{"d_expert": 96, "lr_router": 0.000581, "norm": "rmsnorm", "tie_embeddings": false, "beta2": 0.99, "steps": 6806}
Below are experts of layer 9 (counted from 0) of a mixture-of-experts language model. Rows are named router (the router's row for the expert), up (a neuron's input weights, with its number), down (a neuron's output weights, with its number) and show model dimensions 128-255. Each number is 500 + 25 x the weight over its row's rms, rounded and kept within 0 to 999. Numbers have three digits each.
Before each expert's rows: "gets" lists some tokens that make up at least twice as much of what it gets as of all text; "comes before" lists some tokens at least twice as common just after its tokens as in all text. This comes from a sample of Wikipedia text that the model never trained on. Tokens count by the router's weight.

# expert 25
gets: ",", " that", " when", " where", " which", " However"
comes before: ",", " he", " the", " it", " that", " they"
router:459508526498499512464502476553528526544467471460505526511514513549509485493536512486453465487536479513488540490509547515496460477489514483495512496461533489478512503489526468483491472467493504490508476529531486482523488463474522510526509501479467519483497478507479511477498510491549493517488541487480540532510510482519518500456453519470489484470517470475470524509485517507505474517538
up1:523458479504490493473464495456505452494515487539519472510487528496493507506518510511490504516460510494492510525500497509515487512509499525516539508535480457484480530522477508521523479500518513501474487484513511495497557516469452500440469453548546459487514470467483495476464481495497525535526465520554508482459468501512450517531486540539521490496523512599522520514507492510493536479522
down1:502493487470522516501470450476478472531520479506508549512508451523500452493523511452449544482523566520489513518499530495519467472540504500490512502475496473516484500525519467490517505547549485516523487465499485485494523478480482523534541526475479520538526498529501500491527532564527505495479532480505540518473519464510515508543533492483483509486480490489492472472485512501484519486515
up2:504478531482556520491514499486490510471479478552537457498512483462538480528479499468561510538450506483504517459505460493494526509508537528501464485503452468500472483493478552562513447476525469516522510510553488559493511514497490502527480513509518500523461513492486500530512499506508501502474465544504513477472525499509513491555490487506485480481504474527487480515511491466504484464491
down2:517486490510493517497467495500501480529527498480495504499493518495510494499528478577483498552510510490513486474540506513485471530496482483564446482483452524481502469520494493455510489521481486511515538475519497520446481478535535499514489506461471479490538505500501457542518501474501514523476471496493496503526489536525480467537497497469487519476490491501516544455493499459478506540503
up3:507428499528483485499515566529462484516579509501488542516503536459465473472519504523498497471436473465479495526505468531495516520502462497526492480473486476522513477537510507479484484490500518527462485491491492487529482486491488482514511509465507513521453516499523514517510507558511544479499466522549520474484494479515471493542484476511519513470479521496511479544487525509446505538496
down3:497484518516457521475475518488437494531520476498527558505540498457465446450508562532484495517458532506490524501507487473513496496491437532519527495475524486506508443513510503491483507487498450521479469500507498493541513470459482496517461524501465493515479472473491537465514512549474517504517521492517509474519515481526473528502519517480486526474458498478488531453523494463519516477525
up4:483503500529529418516499507482505499471541555499505532505498517486496496476480492489490529511504497500411506475500499476501518510455514540480523488486549493501471495471494485526485482462486515485529458513522477482489508465496467459505489502504554462502508494457463491473445508430514517489531493547511510508525450473510468524518478485544497547541516489500503507513488557513515512533511
down4:527526517450475505469457544508535461485453477497528511511477479553538479536477491499514515480548494502458513464502475480503523522517501543479499511535518501509438447480480500516503504436492485489504525471491458508449506506493486496501483463528519494476513495544478524456492491482481472491509496483535516492516503538479480503524499505523480513519522497504495534514505528512491501516496
up5:532498504511536500476490495503485458485536546473468490491458523524468527513511532509504505510520565504504494536485509489515487505479466544503520511523479504541513451507508499519509512478491505481479522485519483499488537511506509475533499492475530428516500512498490492490478496494504505469471514502491522499508482496490518524482506522528506550505521508525551488458517488498480501520506
down5:519544507518538476509503538498478517485456517492528535533553518488480505480502498517481526548471522485492537514468484505503486492500466480455526512493525501471516498455501532527487526504484471486513475513461502508472493532506517511498542522487481502507486514506524479516523510497481470469493521467543503480521484449497518487479515538498525484467500529498454476486480498533522470481510
up6:528449467505468523461508462542545517497507476537565524531510507523503527492516537509470493491473521504517500509523501513491504491538482534462496532498548464481510501464550472452516487509499538517464453539521514499476504564443509482518505488520469539500470506487531554494497538572499457490495532481521505497478503518508480491506518480483471471530500530495540508476535517477473509503512
down6:479494538502549481467541453519517526528526501552505465539492498438481504455489498513510511486514500533470513505599474492466470512523501523526478458496512510544490531527516471525505491506530517562497491508508516514466508545493513502551527474508517464526493494504490530498458519544551514497511524509501519500497555524493505489459514489479523500471519499496512472516509498513511524504468
up7:507511476480517468494454535503499479453494530523491480465501488470509490538485456523541480520516519458492548514465516500531503476518525486524439490550485534479497519559490468499560554520486501470517549511499512520509496491528507483498494513491491458497528492488494476476429500506501489490526479506563513489546500502492475495476526532479499492477514482467467472487504453482586489503505
down7:482493493467521500493490500519520490506518466480494472532493479510536512496512485478489522468521494536513439455464541481489489493490516475531497479462493498512510533498473522474499501470521497542503519507515445478584509479482518506492513466455454530525532532484469528525520477497507489487463517519464530481460532505524504500507489473502487522491532518505552523507457511517460517508496
up8:502520508484514455547506504540533507478483516502535531493479538527483496508516499486511467491501461461466533512497464495499506515485496495486527511515524523493506465508487489519506491491482514506520463537524503497454548506484518486488507529556484471455513476505520521486491450536537479558489515543546490470481523497459502497509501448532489491474481446495482549458530559451520514511491
down8:503512515512520480512521468498496503492513481500499473446500503531424483515464489505495514452477483488505518497498464515515505501501512520512488513566470492493489509517534488499532531498503515534495512535468466497471501469474502509478468524547501503492488471491483516523474465512482528502498475556475509477533511517524489505479545466512461477498474472486488449450475495512514517485474

# expert 21
gets: " \"", "\n", ".", " '", " —", " "
comes before: "\n", "The", "In", "the", "I", "T"
router:489491503499480515457484451523532509534473512459516526499499497525515496555504457465527489526483485464468493476496512515516505535489483504474465506475500520494484514513542488500507434523499539553497499469514510478500465535480474509487521493469500494501520466527478465514487498502522478477466474530487468517465538515503489528506505475453460516491506474486494479529469501500523445489509
up1:521507511476491508565553499514526480491528499491505526498541529475489488454494508495531502498537477513488510432489506507454504516493506516495545481485482529488494435475480513521523470476487495515495463483520530482476504501483482486518524537505471493509480434509517470550503519530467515465515519470528521503524533509515496493534548487469518500482518526470508524520512495531519503512489
down1:520476482552515507530485484512492543517529499455511488509459525474504499499480497501528485530481509485484520470479505522536501519478467493505518492459556480502527481488492495504503516512459478539531505483459504519533465490479539458503479524501508457494503527453450487515489496495486507454488515452549474506478470499545429498486494477480510496527528464519491527487562485489451487495485
up2:491491549466512513542549472444530479493494503498497496497499497490445481508457525459469498481480542500495507486530463525511526504495487496507487494503539489494527502490526456463531521537497466488497516525552511469507516498489500477482524504497498516507478464490527512513465531485480492496502480441484479477492509474527540476552486487497556472475471516526535510491503492495439499547504
down2:501486480544530516464454535496513492476497489470487523469498505482500532498509472540475537537545524481470479495503523519511535469471483482491515509475501463447516478489490500449544499500511528481496492508500521472470470439478571509522498490490548472534510483502543509490491490473476501498545517494462499505486521492458476479490534483477502495463515486533519503467531451481530476520508
up3:464495532511533461511533537522499505505488551531499482504516531423516494507492486480525523486507491519510493483516524522508519517540500532489497503496514507509523460488484494503500539449508490447466508539527497466488496515510488496502499513554492521520454530475500507519473534473514517497486485507548508474519508468526500436485503459516534495491471528471487471534478498543535490536482
down3:460536504499478479486516505542478481480502495463499498522497502463500535452497516513509497482474506490469487508502496520539490445512553509503539518463518471473508504521505548487541522530530529514518513493498468516461470539486477471492490456526529533438521516479449432524459452488490460478480509536494496535504497508537486525478513497510532511535500524489517506500520530466492456456495
up4:535457486522475516481454483515484513504520483475494499480494540516462506488528480449500496496494478474457513446474512536446492468475520527472528462519498497446540498538510480521552511493497511509512520499525546465457500484488482498503523438498493474462522476507495501438501505518469508502513495498509474492458521460453496494516491517469518540502509512512515509470510506494520542514491
down4:506434471480487494474460481506474475481520498498521498478479573495475513493478552526508504463480509486490489485503527501508493477468484508525528508485501493492494495491552488493498514438539508487533522533517495498476507524497484493494531507492513536511521507495482516478510493501496491461511462572495502474475496479513493518522520503484488505481441518516521502476563459500481529546502
up5:494477479524472509534494490507515479487482538487515510489480507476452472508494474526499496507525506503470495523520487546521485534525497508490523484502530442519504492453494507512518497467516500509479517513442513496468509477489512465471511512510493478502498441505444484495475515485504507513506480519500513466496531489553462482542515500503550468543449492494504529514492504501514531486470
down5:506522504508507511530488496510471517466487504529500515486494500491527494485501492518498504504479545511518500512516551499547472445518462472511512479466519468457514493503460507516448509514480501498504508552500525516516499516507488518522507521509493512477467511522530475476466526476527527498522483539471494474468523483533437497473489545492474532510484463483468473471520482476540477512465
up6:495438515514503435554487511454511490496523510513490509503515513515457502524512494504492499466506514507517489453507505537487552478480459446479526535501541489512509546458505491483487509512533472534470513551459510453514489543482480473520488516564514514497514512503471522473518504453498490472503502451476497500501481473531481422513516484514513499510459494517498487530486522519473530502510
down6:509532522475482494477515522494534522506514488501515520505498511513533503504498469522496490470481488446488508519501452444510472504465513543538531499517501543527520474488464488493520489510508461527468522463495459501528531514448510505461489452557504479528478495490452506504490520480528493506456473528501560469535530511499516499510498555445475503491506539486493465503492471519544486483509
up7:526502486470475491506441535485516458503495459508501482472504460524515512490491457481445510482473487495479533489535496463513509510501456510510498531539483500476498547495522530496496487491518524499533496491445517503505540497491483479531488457504492456496507438496484500479489477462480487523497459476539503533514488522531508501510496528513507500486515500514534532463486553466497523495503
down7:514454527482465466487464484427520511527502515512495500497493512458497549502512530536519559460552505510474519508515481479479527454515494491491516462519511501555515508460481499502512511495477490494529490497469489547481494496507494481504484561518510479539490501480558493512491514485491509492475525514504530481474468544473489485500514497503513479528522544472489499540481499520459525493503
up8:466498501435502533544462489471488486464541525496445523506489475494427489538476477521514483515495542538461502487494476488507503487479504522493502501526485513496495540507458520503512482521447438517484500477537470479490529486473454461493555495467511484530468460476551485517518502486500514513545468495491497481485524535519470484564507504535482539485570540491506493505483478510481555459496
down8:521483491512465484481477489494487522482509500503496499491502518499497527507519483496490482504462506529513483502448537505522472466499477503492481502463545507444486486472512528473514493509536496501501466532480515522485513529509498492498525516505520504533481478506562485511474469460533489501532502506480479509496510459524492532492468514474561508490478527534492489498507514552506499512486

# expert 4
gets: " |", "\n", ";", " 0", " —;", " /"
comes before: "|", "\n", " 0", "-", " ", " 1"
router:481485501557518522472507501497544491537498545547475448493496515519482522529487492523550513524497472477497473464501521508521497477486523527475499521503483487495475527507525512511507503495518535523512486523476491529502487505487511508480512529514462472478498505467532501494566492516505484470474490520477517503529498515454480515480490505481513503531479499462497442487527452483484466501534
up0:554494485496500523481466484497463529468513512511510508504498508509532509455524516503494490527450497465478512464494487505501466502499481494501467503504480480480508512509482503538548477527467424517480502503457467513485479479478522487471491468507557487508522507486479514493487490490469500470490482516532496516424509513521498505505520493544541521525491525514530500467508507487516513483500
down0:514498517531505483530500495509534518445503514488496503493446476495488524488510543501529444481485468483455509485516508520496494525517520497507460472483488509506492504492501444480495462487511453453488460472488500510480522497490488490489476431495502493489535551527480512525499488453498475501470503488523524496501497521521520478518488512519473491528531536559517566475482527513514486531501
up1:518499496472504495521554489542445491558444530513495511511496510499503506488504506448526551532491487521488498493492529503487530531450517512508517508533479512516481519502468472531476459465471502482497461520520525532518530543486523481466474479514491482508512458551466546500498501525505480476547460524507508451480465478494463447514530442505493495502456535468467521504450494450496529468451
down1:518485465494471500540513491488488486527525502489515498547517478496481466519468506484499505499511539524530493502533567461493472478452487462477507474500517476499545459497513485494523491503505493469488522485489477486519500510516547461527496550453476511484548518523507468508498476492505483472527499530519524519495492489498459539453496507503508504492486503480488539526539452496523520517471
up2:497501520475482504543514520451555539525550543496488508495521513505496505479518479530500484479495541498493483509477490496529458464496487510476512480504488535482493511479467543468531514480539470491467462535498489520468513531473499501485486525483511523458496538472538484509503522479491525475481477513531461462469528485508484449490510503487508450522493537493494510530505499508466491515523
down2:494488486517499496521465512517507503499531537529474476481528498507489472500479492543552479507540513478514484452419509491495537501465477545486496465515502498470541490521534493485514507498515507536486501509522501513511491525485488513495459537484489522496508499485533490525513516500524484479509479486533515495469499514527468462496493479454548504555466482506527497505530483480459488503513
up3:475532516447465515541473493501508486461453539513499499487504505491517445451505506513498508499511499521475491517530520517489502520483514505495511520517513458492509486468505528511522486470462518519501502517514496474491499484520500493544551472486497485536484478500428539522505503515526490491531513535518485496490482492523436504518493471522502481482507477467508481465493518544474524521500
down3:519551519501482499491520535513570456529443465466498452515531524496513488493484506487462503487491474511462490479489472487511481521513489541514484487493502479520438514509509509490525485450494527497481512485512544478474500519518471473526528497479480502492495455495499529536558478448496511503528533513501474496534534488453510525491479490507465515433530476462516481503481513528439521503492
up4:490489506498473511504520524444435517516508521482511489547480458509506471519500475473486449483500491471518465536505488546488519480549483496494505536499503496545516523493505489535512515503492486480513503576473474498519519538499506530522482510497504466503480524550511509505451473523484489506469488522492505469480508472505558452519496509492518484496470502488473494458452509492476530498516
down4:476512454462474521477539506512479497494510530500515521465486508530509521480504519520444502487492498480499479493495497496506502498546467520515561497504502531549487452497513525497498473484498511483510478487494472544511528504516494473549457521509493506460525529505489488506510490526513470466524504476495483537530475541496555477464522489424468546488473498449480515524527514504541498485489
up5:491517551513466513586515527525445505471472511487551505500469456492516514479458504461505500514515525547473488482475475517450503476497527490501466553492501501460511468499465562491503497535504500524461484527516515444521498516510521479505500509470516516480510486493504492473500521483470486515477501479511468537472524520537498494517503500569535489514487543525505507521453492503432516491494
down5:505518481518507495489524505490510471563488505479508500536498463504457519508499533517531506543522457516512513478502494469549518508527541519477485499502493524503517506534461533528443498538461482527442485499499556457480531515535502538511520485485496533523477540496506534465482517480522492494491484496526458518463488483468515509474510512504468473510490487491521520513451486511482525522475
up6:543478506495461524533461524534524518474464496515544488536515490505508484482503504485523487510469491469488491461469505521476507461517523483481451512531483473522483504455506489502541498500503389529493531470441512473462469475498532520489501513528544472512494532483506530522464479512523472528491548491512500464431464511547468475525505453517508482485522503496459480505518575508503498463477
down6:550480440526459528463497500523536518513455502448505533505505531497480494498486539476511501469501490473523535505502476532502488526503517498511518523474511528479508461485521483457533473518521537479465489478470499550498506481536489493526500489474544526489519506499465527504495547509509502492507505521487502481503468497550494517484473536470502485484498471534516536483490499550470478502503
up7:489473499532518511445501517499509489499496514509525467458504507494455527468494450467475481540486538497485515503494489509542532548485458516502519522535497505504544517503477472528490494459490463493517529531488483446488529492505530468481471500496510481502481489454478507504496536473477518508512511534493483498514517478470528507519461489488518498507511482479501510523522498476521546481504
down7:465546524481506530536497505466527506444519506542501501468549497503517466533486501455538460518491529462509505509479513497456483500459514488476529520489493509514516498517466525535476480508483496486502510489603496515503457472487519486522482498502477481558519504482506523496515479470499488491475461477478520483545480472486497499533481530482486461494487451471547489519489518499520513533486